Below are experts of layer 4 (counted from 0) of a mixture-of-experts language model. Rows are named router (the router's row for the expert), gate (a neuron's input weights, with its number), up (a neuron's input weights, with its number) and show model dimensions 192-223. Each number is 128 + 32 x the weight over its row's rms, rounded and kept within 0 to 255. Numbers have three digits each.
Before each expert's rows: "gets" lists some tokens that make up at least twice as much of what it gets as of all text. This comes from a sample of Wikipedia text that the model never trained on. Tokens count by the router's weight.

# expert 0
gets: " the", " of", " a", " in", "ing", " for"
router:153120078110184102122139142103087125106130131133099103136121135087085114073128150118111206194107
gate0:122120130123157127133166122115159163126115158131148153053129166180189121115123177163118188103136
up0:117180126076136138143141141100123080109061130145125116118168115126158125113145185124107067170174
gate1:146093112118099142133139159152115137057097208146124135154058115109142152118145145138154103159152
up1:127128104150162073159154091113088122134101101121153175138135117130112135112128126119147076119150
gate2:121069137166110140039160164066067179189110146094162108141062156128121114128147103099106153157166
up2:099116106140136149154146093106172143172178129127108148125077099113067183091157149115062129125170
gate3:139147132131125190139147208139083186153096117150150120171101094131125163096119189186138143143163
up3:151133082169133102115119141140136108169110086113114104129127116139089159177131078130124061124119
gate4:120157156137151161146138062125109074139172180134068095109132051119140175172137096101169170153138
up4:146116203169107065157134124133116094165127143089104116071136192135194154104177126137105137186125
gate5:121183151128152115121077143150176143100092176077199138079110144144159097135115132104193111128175
up5:039158167096193170127117081157164129139175136161099112111108136181132223048151138081127141104162
gate6:118195192118138099147144132142150125148135183126152165093158144153074168181078151128133105164093
up6:077133073175111093152093135168128084087152099107155152173135152091160111143132142098174123082154
gate7:088163135175127137097135113109138151146175189175072100090131108116078136165126141111130109145130
up7:106100171139082118122138175144098125161121125153075139139093120102141141144125137075111089143115
gate8:121165145093132076093193081072109110076142083180085136068147107169138164134173118107147129181110
up8:134160099110063137119097114096113134148154166128116105107104098094143114176116088119201121162140
gate9:157107166093155090171118152210175155125155158207152110114085113145093135100154085134108102162104
up9:136131209139106123125138111097077128122084131105157111085172169121135164149081139093115169130124
gate10:110118152111179135131075140147117070161095086121178115111062125201107106132136111142144130141111
up10:121135131149144133149104137097153179127122086128128125126128084098108114110118094126086175046142
gate11:115124047079085121157124137112105166175175169115157124085068158133113163162121141142186117178151
up11:110124129156101179170113086149082149201116186143194114214150115157133100141225099099181123108115
gate12:114126130111118041119092155090069092113139149094193113173110102143152122101121139050132140157121
up12:139178158107123188150132143168120092147122082146162196135105132186082151167124117156141098186099
gate13:150153070077122122149147151169117104116125125177110079111065112119100145093180128126151148116126
up13:080176116084118116146127192160095094151110154141084117100100167114114153054191130134113188168093
gate14:165192142073180158134165172082197084146156160128092083086087049119127133157103105151155086178121
up14:128191149176155168098142106111103139159121199155149063058122077145157110171096084105172113079171
gate15:104107143074098156069115100131144181169122111193131080139093079160109126116157187113161082196128
up15:171117140112194145120130105141132024138148126184135143202197073107099132118135139100144079158124
gate16:118080150108157141045090156147116165119147169116140140128097130125143209077078133097179125132137
up16:085126212140146172161113154111098136180126111122127131162090156117140117112099175039099107119137
gate17:092125135090145119130152168141108093055126157178155112141097117094149147159127147108183121129079
up17:130139137058080187117108105146133091101104157132114081139152156101132100077073151088091113101143
gate18:165126118105182147132141172096167142062124128129124085128119129120124119142086132167111062107141
up18:105108152115066108117118125154137100110155156111193107154101098137142122177158109165130161131184
gate19:148123140169152129117166182078121141131150176119132126099138181168110170061185074148145191138131
up19:152160142103149142157098141086138165136175140101143095081177121157134119105118214160130095168106
gate20:103135153139098127108141181170127125134167187109164143091019117135096104165138155142202123166094
up20:133153170145174133113139116114124147169162134178128149064142138155129126082073125075105146145127
gate21:119160162115146154117127089159077115069129107098095139084067144124113133123088185127121116154132
up21:111153122118116169130136138120161149109157093123104128114061146218111141073090152165122133105040
gate22:149135158119154115088143146137113164117103132130108135100069125161090094110060128084114057047109
up22:178130196160128122124098106140159153175123088193098143097084125156111161097164148126089090056151
gate23:113135056047134150171093143106130090164167136124180115082088127136091169128105135171120101095134
up23:101125184094131113135153123095076046105172087120136116098195097184115153086077112102134107095147
gate24:138156137118096110169170174164107116105097125115168073116086112166121115146067124124158097135144
up24:121146140074102155129088102110110119095101110122107081153195107106133125128145082097096122100162
gate25:107094074166125136017153140109090141188139133137108124125078106182192111157115110095097161150176
up25:156155115193145085115090148132139169164157120166121147205154113077158136114129143138186136164084
gate26:066113115143103170125186158146128186135132090130132138083155118157139099096095152151130131094185
up26:114099170095153112098073102095125096058138131135156122205102118103106141176140130160188143076091
gate27:104105138143112133118126183133129127154126124102161090139152181095119102110129159110209113139083
up27:097093129109123122194155152127119126149132153141142063164135182179160103099125135068168068112097
gate28:104146106098131138132099167080091125160099093131155142128123163144120142132125124183084217084113
up28:113083186117166172149186104135157178108107128205127140104144135127078149095135107063123136119127
gate29:126144131138150095141147109150076126113161093130104142152175136112105125113125125140123183138092
up29:108088114111125114144142100130081110109148147087110102058102149179096158097135128088188123139145
gate30:164174135143137117055137135116170153132097127078125158130103143231099113086101202131088101156166
up30:126180097107146148186117082143146161098120174079086086140138098142207108148119091162102134112108
gate31:152144103125133185159156116159180160141116178127116089135099080139161152131152137146089135112111
up31:133213117116144131137111153172135150140160143077120129179092143181120186140089073181138108072095
gate32:147130145092145186160153110110160109133193112150077070077102063127172140169102093128162130086135
up32:140128116124128126124137126149107165144116140113173145131133067141149106068151105102102124137100
gate33:085155124075065163160128132114113100081090135196159141095102126153077107138116115125098181059079
up33:160101086107169102174166118147144126120088101170108131146134132105112139118112123147120103068139
gate34:139138110162150130152145149159086143104165100103162113144137163140091103096102038144177135132004
up34:113199139188088110123131145116190131135114131182131111119102104146172129139093165118132130160124
gate35:101149142094152107150055088127142131138080123124155143100131142082094096084121065139122096111100
up35:083101111130129175119156087136151128051057041151148114123119167113133129149196105171071209137139
gate36:138122075171137109128119151137177110152121135149128108094101111146127132101059104102110118164164
up36:147120132147114108093102111111106162122131153186081115177129107134183121136166149090108147165164
gate37:050167164121164173115154109066091168110085088114109134136143118124125103126154115176171097114061
up37:161160103144144161104146120093100128136134110152147103135158162123183146116080099109153096154083
gate38:145133112153164124095120167113117117097129144068144180114072176144095175107126066199119122142130
up38:170153171202084193100148110125065141080157069098123121137108124152092145059151170107115122115141
gate39:148189121131156169129128153135104122134072155075151122165128097152182184160071099129165146117126
up39:118160179166157108096156114113134135103132103070096167123149112124163117103143138133216066143089
gate40:076182113101119116070109118114114152085184129151088144117169139131095146132123111125152075156115
up40:136125205136138035115077056162149150117117156089141143140145104125140095165167130126100101094163
gate41:117118083083183148119119183098158181108134137133116150080104125147114138130072137106166152135112
up41:187099193133213115184090151139146117107118111129056122102118091120119179192121167148154127043086
gate42:078130128133167120179160134136094122069132134174201135064099124088058155161098174115108111124083
up42:125157134122078161148127105103147144096143149155087151103178090105158179154187085142177124120123
gate43:202133160077121103157147089120177135168089082081115147171093120123107054097128144166144120149112
up43:085148115123173092098135166134189133152145113114118097132109133167066118183060082187127105175120
gate44:161125162118164162133088127113060110151155142093158108052178101100133112155110110120108135117163
up44:139140119098115091158156152100155172104145097111178150224133117102088114161130123131150098138137
gate45:155200165137119085114076117179114163117096126182147152166086145125125112102091109091120199128102
up45:137185130114096067141172060142126104158127153125140097127060163128140083203106158109130145084072
gate46:137158106154093059021098127145119107136119083211165134149127113132117152137155121156170103162158
up46:127142127140176197087105119147175110166187141145088123105043125100113227142156155117165140126113
gate47:141153128159142153128084146132095166087083131120137091100051094213095123132080137140149094172120
up47:133108135119148167127105101125178178162168063109219110099143144090171120075174112095110100146158
gate48:107168098132123111073164176126110128166150147145115117079090134147204130131040164118131117093127
up48:117180088151086197157174165144123102133136155155092182164097113149088203134036095093101161110191
gate49:161186179123139165081089159117174163108166135141147146105132155080137139120104067123103159141175
up49:150109139121186143141107135185137160172100126118111096115083098117132146112162143184162150059069
gate50:078108162108133138079116151122150141138124160153130125114133059100088096190071100125169119225197
up50:115058089162083099126078153125108118132143138126102150163181163153126101139121112087157126120147
gate51:128108141189168084127118120136106167179118130156155101166125173155138190142178104169109098068100
up51:117115111084113089174070114123169158116135092141151159117081174191095119161119091157145117114170
gate52:101133156098153143045147113153094119110101130126114129129108161123102177162136106106131094148138
up52:133097103125076141102129176107103091112067097091142090073110131117157185132104067108075149106110
gate53:144107130137151073136082141099169137159178072086131100207147102123133110148108137191142085134118
up53:090137085163130162130124175109084135095089090132143185124140136164125141036127155140200099115097
gate54:135136176229092079134139103165139156166099131123132087128171152127122104160130133093179146211146
up54:200082155171126083142109065125093080147127102179101155104127150137115103137162136098211122087127
gate55:152157128124143181094121159083173145091112063159182146086121152207064107090122104143155121176122
up55:099160160102200076127141113178040124137121139053045122144121121182169108153095096179092160111114
gate56:113163133108127168150153157121188117151118106148087054074148116150110151141131081118163147165169
up56:054154134138115187126125154105145150138124124189132106066195129162131154128094070129157153128086
gate57:126103134132094176089148115142142097101144112138177136097123120099086109112104177070137108142160
up57:151145112056136159138106088115120153193128072137085109143134138212147079126094129148128152135137
gate58:090180149066140104121128146110147084131145130193125113083138120196052100162098094100149130159159
up58:116137196153169142127163093121129058089108096124174158154094148104101185152122129131069150141177
gate59:132152096153066136080140077028133136124064128127178091126148122173069132108102131059067095110108
up59:150154201142139118160143164116161151153141138100111174107122141149113152201078143157111164123120
gate60:112108184123163138110165156117152089134153102146206139115136108112119144167079086141109091139092
up60:119132117100145213160143076104135155061111121142124143129184121070089152158145129110159098159194

# expert 3
gets: " was", " is", " as", " that", " to", " he"
router:114127171177097144170133136160162117134196086091082148096100187149141113153100141025140095080142
gate0:112143182077140086167129144104118089157095057158089097097148140138116115143084149136164161121114
up0:127117114126170067128127092111104143120169107141151127140144128104134165141157153164124153160141
gate1:097148144135124160096096111115112182148154126116114129151160092106193108147113113111145103137073
up1:116071157082131125094158123121112107133124084087183153156138163112108168112120181140131096159137
gate2:155141140127061122170083167158176076134129127208177207141184136168154113152162114120120131153194
up2:157097164182107097161162123114193082074136076139164042164115165101148146115088163111122115069152
gate3:143136122112103102122128113139102187196078127133115135068124140114127078148093169099123114073127
up3:096152156159142089107037127066096076093153125162110108123184087138120106138156114119102172115090
gate4:105113132085127107098102117179165120106107150141104177144095155118134153147186068111131158078104
up4:135126104100164142120152126120117119098146153065121074103177104169166131092171185155132059105150
gate5:166129151100134110117167143127152121113127152103163166175143138121170129101134174131151051104143
up5:153179106120180120133152137174138111085114126071114101148100200101154146132105124097149082132147
gate6:145111153079127134103081151124055167112071148123105139141091062118129136154072164125125145098144
up6:142157137116143137153107172130120255169160131087097188186132133049128157150103155067065123138127
gate7:113138104083130106121156111169100163127068123145169074131122096084172105148115172078131119154176
up7:124085090113088125125183138109068112144111136140133140133125053104164135122139102065163110136179
gate8:169168146134133097117178133097121186131101092176145100095160107157153105141067088090185197113170
up8:154125178145183108110148116092145137125110145114156134173133101163141090151099075195182144157169
gate9:149144162171105086155114131188066160146144106066138103079130128106127129130083073172173129140114
up9:124061086105108122102126069145179193138126106081156112127060157096078142146115185123107172153143
gate10:167136104160153147129148168191124109120126076173197165165105132156117131141103106152149205125135
up10:154134133171129154166108131155170068160127092139128143160129133126152076091150076147152180136146
gate11:078065056123089105180118143175162154133129092072191109133116160129177080132168139146114171077156
up11:160140115113157143135117094117178151109105109131095046109112134134080074083055080073149115150125
gate12:116128153166161128111125123159191130156127145127131155111121142084140111140069107094150166177147
up12:166147148090157099204191185154166174126114139091135123140134143184089114160133129116097154134012
gate13:143140120147144101105123079090140145154126125123110164164139124139084058144112120106131161086090
up13:136103147120066152145121163172101118106069081148134083106171090172191125117136082098084102101177
gate14:111139108130120137169121168133097110108143099141103150113120158138192127137094153122141152150155
up14:147129147123120104106084107141088140112082093119122118138086103169070129130081166161168131100095
gate15:153110132143185049146138126104058089091144152151064153145120171197149114145153089121055080138180
up15:176202195095119113085153165175119171192147148110156068170095040146111088118139144130129141138130
gate16:129169149105142057093120119106090093154123146148082115099137141108142104143146130204148115119205
up16:178125081113140116187154156158140137114161107188201115142096138122160132157127214117141058122108
gate17:131152106091137099134104152147130068129076168114156159075164098122109105120062129122144101182121
up17:173147090127107116110144089136093157170132065117084133137120095091118120103148145095125109177140
gate18:167137130154141112119142105123097131118106100125087165119146089182085109183133140149164145146161
up18:106129130178120149050137128107127114144154128102084144084122121079130100119083141185136102127129
gate19:072105116093191086157098181123104118124190153103159137166112150090140097111110145103176126138132
up19:131138111114092195082111044112149047176103116092148132161109178111071149071139063182113148100157
gate20:125136125191152132128125132094136142146137110169103144153158122171127111123097092098154080103082
up20:146082130136103129082146056095101185082118113055120120091120129140146191095160101140054189169106
gate21:114122107126187095093095152175106135108088126150127094104088108112128056111116136159099100104138
up21:120122040090106154087098079177106122188168170127172185087158133118085129145128114121118159144100
gate22:094083137117132141126089154150171108103101170161114111143138100135030156144162117140085132084074
up22:109112105122113121116112143152155142160118132164106098193111103162091103108146132111159124111088
gate23:131121157101108164110094102139128130124132217057113139146081097163154148129132095089091120139141
up23:131135132075122158121131155142140079151124094130093143160124074108168170100069121114150052171117
gate24:094084149136097147184145117145153086059092083145097155099155148141104135109123099101142151150173
up24:151142118141153090092182192098108127169150106082154144163114118124064085158131150104150158125117
gate25:141126204154077162111072157121127096073145104135126170099162138140171141152113105163164081085125
up25:107118169129115138125066185123134125120164141085135112166133109166136158090110125107139040105135
gate26:102120088079123064177112164103092126113157155138089114134154163117098173149115143164137121053122
up26:124165144115111120132110103170152150132204156057179121145115161146120174116111134107154137107094
gate27:096087119165153213123129182146182179121111148101130181102132124139155073129160254129177114159099
up27:110097180133102075096185083137097158173161101125100154142119098131083173127116092113097119126135
gate28:145146114120100165120182125144095075142138156112148180114137108094105081080141162122105134132162
up28:093135091166178135137115161126155049103133100137151155106102166167085148167132121109127088161139
gate29:111125116102137114124085074141157128102124055123135143107069183096149085162120156081111167130098
up29:184106093120159121151138129083152119147168055133113182159111139133117156145156123081185150106132
gate30:111106121116158122167152119151141112119108118131130185147116222101132116095059133051087130107109
up30:152175109137136117145094153169095127093121206095119117151109071159200149116144177136124156085121
gate31:158204132142066129146086171144141115096189146141134144158114149111164112114102138108192101176071
up31:126191165159099113162122119139158162079137102190161133135159069106119130162110143112122105134100
gate32:155140134073104136154133136125128117085150136137152124153145160159115112170109141150140100122209
up32:163101165115141186138169110192100133176135161151069089154093130113152097093124120161117150135103
gate33:107148123113152168137085153137129116112061120095162173215088180047119090122149070138142143145071
up33:161147125089082143162122168151117148118080141113151136095126135134118108095116110137119130134178
gate34:138117200145077121168107169115129066147136115075138169144115134191195171090138118098124130165125
up34:128145163152143156096128098143191166099139115115205135141128075113144126104153123097111100169095
gate35:083103151101101108122047140156158165142128126127086127150175111161134092151112115133168105179102
up35:110089129080202110112092113118139058108086102121090056114117159049158131055125125143144128133097
gate36:104108165164181146139068111118138141093129079200096155126139120093163142110113136133089115163105
up36:162135105126082121122166074134157135151121171154143117088140120083143137101123138137162118121156
gate37:126134158089082132120102186142162121133087149093153119126158180153120104172109105114205168093141
up37:153141124077159184121118126122175101120108120099140091120113139121144143134069154123158133126145
gate38:130103091186139134116072083180127119066083126109166144114115160112145130122153109186167171041171
up38:137149163090107115165110153128140128164160139173151156121201128140131064138107129095146146158079
gate39:121114078175131105100132153091082197139129125169086154123148094118120118120111098143127107114112
up39:129166079141104148127197129110130157113189163193078145133120128136154124115130107105111103110108
gate40:137106155161125128136119100096120150067150173143119078154167164160127144078137095085159137114075
up40:159063099129136101117159127166172124102112137129148133170136144113125143167112178143113123161089
gate41:129088068094101097145211065127160088163153123142160115187126187145118151091162145107149159162168
up41:112091137214154067111088128086134097163150145089125152150149170126167109167103088150133169116137
gate42:155130128105161118131123063148102140132106094142110125093128106098110137092131110130143192127069
up42:150096133206137120104161122159151181095125157110106149153111149099192161086113089074077094151166
gate43:165073157080107106109136201121165144110114122102099076124110164114221133081119131102158092132109
up43:149104109112181152111142133104144127133059154149081164095119166069072121134114161164096130085124
gate44:103106139147102119082104168156162130180166131154088207148132125155159140152159111088133120133146
up44:144108109169159088117150122127105160080122061108122152137150111167118188110107151123112178198112
gate45:107099124065109141118184138131160145136111178131085196126118096188117109150100104122161115077130
up45:137151163185111105174126141146112139187108133099113167127155169101123176150119144086171092091114
gate46:094144176121146153081156120107138145142108191162109114125108182093163159106083128096172145102174
up46:172118176126121130116116134148123123138067122080084111113106130126143125116140156189135182103154
gate47:123116115182128201147146111152160086110184126119060134102099130140099110094103158097178104128084
up47:124128122133095141061203136122095162160099055072130159102122098134160151132134099132067135154183
gate48:121124157123142114106112150094082142161133127147129169124105122158179106106120097111143152140182
up48:174151148147179107100135109145126067132125138183138121101072105113131134191098108138130126089071
gate49:173163109115109083146138102126187098127125165045129115150078133173122086117130118139087170155117
up49:178111142158126135130140087114087142168144150130132112136135108046133194184169135106162144138140
gate50:219155074098110109146103148125117107136140133146111165145138127163115104144094120124080138082146
up50:128136164146147115194136103190116149134184147179125083145189151147133171115105095127177160057161
gate51:104160166155129160149121149159156128167175064143096187129106132117113152094110081171207161129144
up51:151102096108078125081139083142134129116106076131155167122177145182155092126160171125101118154126
gate52:086120123170121085128172139065140134188114141070108097157149106085168158109143165128120137103148
up52:135133051127085109079145111108143132151131168114158050151126110129156135173093127145099094103131
gate53:083166110196155196119106127131140186147144156152057098163143173149108129162149132145122144046178
up53:079116177137172155140136089184101163156122137163128128150156115147096052138097132169134106102130
gate54:109153164150191100131122097055118121143098104086155153152144104124084106147120085146156098088113
up54:132151161138179160222139135118104125153153116086116179148112145134080157106143128099094161138106
gate55:051125134120153161101132122183122085125148138156133104111088157144150194121157086128150068108066
up55:148162132153118141142166086116126149108111140066087142159087137097054098190097148133063150110179
gate56:091116116097108137113111100070081087161133134131137122129157184178150131162120184154166121154184
up56:137133131187102162125105090061095109144144102150115108085168153149041088145069176172187138106076
gate57:142116124188161096099112162119142113121106146160145081160165211138170129133095134160138188151214
up57:148176072124105159123148115122119168150116100172081193114164124166142161073108159075143176118081
gate58:127111107198042119098124084164132131099118104126115144100134107083095104077095149102151120181167
up58:080151217162159157107125106152179118130137166160103147107148149181168142182141173135112127091162
gate59:157130068134134120146147095138123102165119080096185127098119181181137046129139119102080130115173
up59:142111118169127151101107168152129116139137090178140111112132112175130186172125136163096168132120
gate60:116166138107122113158119142109180129111122140085118100102112138185107145144134082119135147112146
up60:139132150138161090099086121146185047121161126109114124117145114112083144140087157100102139145150

# expert 2
gets: "s", "'", ":", " A", "a", "i"
router:151137132101153102110087134079118123161076113153182153155146055134080118155140113243137107045133
gate0:137081102172141174079071114114111130119100132120145133109198062165113096099147091212123122109109
up0:116166089100171175152143135143137135148101135080105128152154120142078094146099170124102115119141
gate1:151165132102092102145190092133160115176128128162110142121141106164150174058140106159094109122159
up1:148120080112123108112159118195159118157115153171129111123134065179186118103115153136104117166171
gate2:150113111070080161103138105154069150159149158136149068108174104105112181171101132173066121100113
up2:130132139172124074134098117127174109151131132146154161100122136136134111122117099136178131089160
gate3:166102152111141083153115130141115076179145149107133121190144114145113106156172170087097114098110
up3:124127151096107058143096153160118089186164139103101192127134131114098116105138167095085074150136
gate4:163124155129171121148123126139114163094121193107089102169116096147135071141168137085127111141083
up4:196044113135109103163098189098149129103126168154033125172110088169107120138157172158110088165107
gate5:177139201130114106153073162144107107163154188096095193168125144094089169091177110153123103152107
up5:123104159119127119145179135146109168133153151106186170129109114115153124159150163173190165133166
gate6:129124129190105182114109123141104168142135146119079140088129109151119119169126095183152169127156
up6:093127138173128121097172132178068114115086158104096159117085091173143138101145134067065076145110
gate7:117187146170093130140070096096068157126076149120070113097106113100139113168100113170104114136081
up7:105164113129143135067135165076148112113090077124086134130127177137143068175109116056116143115118
gate8:134139128152127145132136109137168194143123099123111170099099069146115126096116141194127150137125
up8:146107123136138180174098125096110115126112140112172137162067113102121162169114097116095183122125
gate9:151169099211105116101141190106145137181136126146091179133088120123156176155112122112149130154139
up9:080199094159139140179116120133153109146112115156144133093101149107114142104153172111141071085114
gate10:100143147113123111129160169139128125089133156184108151086094130144112117049098132175069149090115
up10:106099144137105094159162123089129153160129123104098132164162090103084199121095170073161139079106
gate11:088184152135140176075121146108128156132097136111091093116172130136098168120139157143131072136109
up11:124140189183131155149151081068119132126128192106147184084163168117171073114099077135075136095121
gate12:123071074093113135112087107120106098164129095093204092113086128079207130140069154124146134124178
up12:080200122113165097141086128123103134176127092126129155122070101094135097105131137142165174117215
gate13:141131178094149082138138168123180175123134075145108113103179086188100101152116133150110121120108
up13:113132133095171094093148130138098116141180117152130133094087137134160156123146097109077120090097
gate14:167148080118125152105097144127128135170103103149174081098115122099122139098104186161102069106081
up14:178129120096131143136099110109139081148173084095111079132140193204111168130123120144036099163169
gate15:160193125136158151110129093175108160151165113132098133172119099099133165155165153135115117119155
up15:149110137083132160102058074160152123036095149129135126116125115142151099107056103124176128115123
gate16:081207138095121079177073138152106075116128147160144173092179152112121031115159142088163141133127
up16:155136131180110151151129105173066093101183119122108147083118106168149108110103129116123163161136
gate17:127078091168070097113107104166104109169128191092073126132092104154107192146120137152156102085110
up17:145143134150157126119113123129116082111128135100073106098180111044132079124093149167098088113094
gate18:120108119117092087106146136112132156177139125065090081172119119119112088132131165185167141171123
up18:130140170147153180154199169123094119134084117135142193036140189135153131140110160153082112092168
gate19:065140104147152091112147112106105168164126113153134178107197128134139131137145128126127115044125
up19:070124131137140106170097103155154143178146117114103122104080075096124150089166148095122135236195
gate20:140157141142099135195092184141127128124129158114164105150158043124202110121129133153066106131128
up20:183137107143163181061139047085129172140144176139112125158121120124133158092145151124124135099115
gate21:116142142150133127129112154126162171131132208087123135128194155153115089185135156109102162124116
up21:233177117136149156088072144115165099082137144111115102134127145117104104214110120188075113080090
gate22:143161111181132152129139135079155091082168089090110124120110114100133113132193105131144092098112
up22:137101104135119102111126095128134134060218098082094173094125120136041189115166118138157105133106
gate23:130113190200137097098108155158086115081100082103162158137160119144149038217166179088096139151099
up23:115099129038122070123168156124153145113203131152170158167137149151110078125162124142184142112134
gate24:175136177104121107064148090135107186146072134127151154093131077147160141082119203152084088129185
up24:125133112133131182157128152137096080117152175175153152138114113113120114103198121133140134130146
gate25:155072058188122155115137115137154194095064165118151199145107167152091050200119133113143072089096
up25:190113167110097148147114156120090121146148137113157126129148141108166144084143091131130127121073
gate26:103154152147082138126143108109128132116073120091155094084091146119193117121110137174152150119095
up26:104128066158058135167124091150088101089175073103103077202084108087128174179166125129117162153068
gate27:167096118155177134170123101107117111101060135068098120121165058163107113109100122104072079166139
up27:133149106195092106123111202167155129067116145149142125122170084134110102147126094139140097113207
gate28:151151112119146186128134101148122143181122145061170085167160094158125152155106177119126142108076
up28:191137169113133060111088141108130071157217102097140098133125128101083147073119151120162207150138
gate29:081097174087071155157097107132093101109148127188136137156121129091105100108209108178101086147125
up29:135128167146206102140152123082113133128078080117151161168154122127121122085114121079131100109152
gate30:141138126110166092071149137159129087054121133090137159163117063120090146199152122033143134101118
up30:129230117165117107173100137107164118082085130117063141120144108062155140100144125139156089102131
gate31:118075126127113113092098121127111178191099080142154162145157182119141105123114150108132153079110
up31:132170142143137154125157138104106158104139149158099162071144168103119152124174117130070078118145
gate32:162159157108099122056074127076164087075130103110090128161096150140151108105128092187142166092080
up32:024091143130140172157119123093136105108132063174127116118096138164130081090141154111191160168105
gate33:100166126077160169075133134164150126102144119178078120132173169122121119153076124156152105083141
up33:115116104125147129128097064113120133190156164113116048109145119133161038112133109119089118169137
gate34:119131142104119121141121073126137149221111090140093112122105123119155141142121159128126143158118
up34:129078158177116152093108156103127108064133114191147095146179113134134181102140098133115113125104
gate35:146106165085128143121114136064142125212161111066141186160120093146123120156168146118111155141167
up35:166156114130103132142112125145108096097099178165118172102173189138130155139143134078083148145099
gate36:139104129099120108187116139140149108157090114130177112140153123132155164138114110120094094141113
up36:105079161100126131142123169140152144159092130129155119125103130147112113113063198083062182106079
gate37:121129125173126151074099087161117125178122166136118094111085098143113166127083180186116116126149
up37:101103150133166098129182164064105144147164089108160153135162181151161118139163118148095153127124
gate38:093107092058100140168133081120201123115168123142150195118146135103092153160166147133110075120136
up38:130116052112176123043075151192178164108109056146162117130077069074121168143114135117118144141161
gate39:084080132182147122157093125093144084153090106151141152178121150147094152094168149131124106127137
up39:113165112064110117137168108163133113236121061122105088096122150161112077106088118166146084103215
gate40:088184131120080118181113170127149156097065128108195178112111088124129102112177069181132158092144
up40:188125097060114128127123159140141148100177145130136105194110191141077113137101116091117125114101
gate41:088148102130122145128135160110167093108161121145154168113173100126076134174196160097103101093150
up41:147177089189065166130087100139125107141148114169130137136149123098115153113118127134146097141182
gate42:166162083101130136061073125137089156148124116113124139143138070146094213121159089146102112176120
up42:082169088105107152158161167134153055126111129151134154157070149131135127204127146112198121139228
gate43:123130124157163158135149079121164091101128068153202124103141108161171108133167128155124159135095
up43:124168141145127098123136167130216103149108100161113135159157132092144102128093088173185120164167
gate44:110140162151093156093136131114088118069123119159072115136096193111155190121139137134166131076104
up44:087071168182165120071127155128129121122125125129132143163162167127115183118123150165234121064127
gate45:169160079188203145093134123134117075063099109128119201154168102094210188105099148120118068134128
up45:086103132109080098152108171131170181118112125149178114132148080091117159084091113179114138107135
gate46:163134090121153110135127134166112079093152085110097111097169138159120143122089144123123155179163
up46:150140138111129126104133142159111214150110160090207090160126139156116110082188110129103119145074
gate47:142163121171126142147129143173103158116135174093107155107104094167177092117112181150104093126194
up47:154132142093108176132120075135119187126111068206144149130124124169104086151123130104105143115077
gate48:089141102125131171092142166141112173150066063106177096106167120144197137138121124173171140177098
up48:092147104096123118082114148065185113088103106173099158098130051171128075160141114111140045149186
gate49:149121138088185142080135163051081106199128102182136123135170180196125094128157107199062116041129
up49:057171141067145139085115114111105195161063197127192135138111156163153096127107073110138126148145
gate50:153107132161105163111087185112128098155110100158149073103126097103135138125100126173099154137133
up50:122082192052151141150102196154132101102144157164120107121098096109119053138153150165146114154178
gate51:112103176146103142084141199182081187156109094169132065162126150147113117181167088078169110105136
up51:131087150133057112112121188141119120160151167150126130177152127167119085160135169122148111176122
gate52:125098127150127118150121159105063103171086123110124199130144162131132158070145120200127133150135
up52:127170166073125155147162043137149138090173123120110145124180180113120154166167150156123120168123
gate53:129182128134109057085046089155108087215187138104137096139148128099135141069120117177155096098136
up53:166120139092138130082102094140064097113120214132119129119125148095099138104073110110154149153085
gate54:110117094147111142139121116149160119085145104094091071073096102120094126157151066157154083149146
up54:146093107143137100095080117120123206182172119119180170175100134128179200131115087142069100149148
gate55:130175120122121166118136058186122110136130096143080124128174059144056056132105130155149118180186
up55:084116143109102116142144174099125129103075106108176106112097166139135143101095132077143144083191
gate56:131151206138088109130158114100137118091112118132158142118082133167152174093140135093078107080152
up56:113119116102168119115124126117188145093111150139155154109122126173075097143132139096156105163205
gate57:131107100118152178123159138134138175101102130141155155072153093141124132154071136111109111147188
up57:131103138163085128125159133165124068117110109078101063134154110099089084122170124068139104114171
gate58:108179139199135126145123110107178178127054076166131150125169175130134124108189121130113140123067
up58:179105077152155140031179127131108124091092081145174136028178142135143072105126159136099115188130
gate59:134171188159136207104113117123077150123176167095194122131127137092097094179117114145173067103143
up59:122088123146088083157094171156119116152112162156062069108082159161132117139112113131127140115141
gate60:129135161126194098064131143092158135099100136111126082102161073157054121144111199160152121098111
up60:149158117132101104109157071145116082164118133158094096105152152120126132122192149121167169080113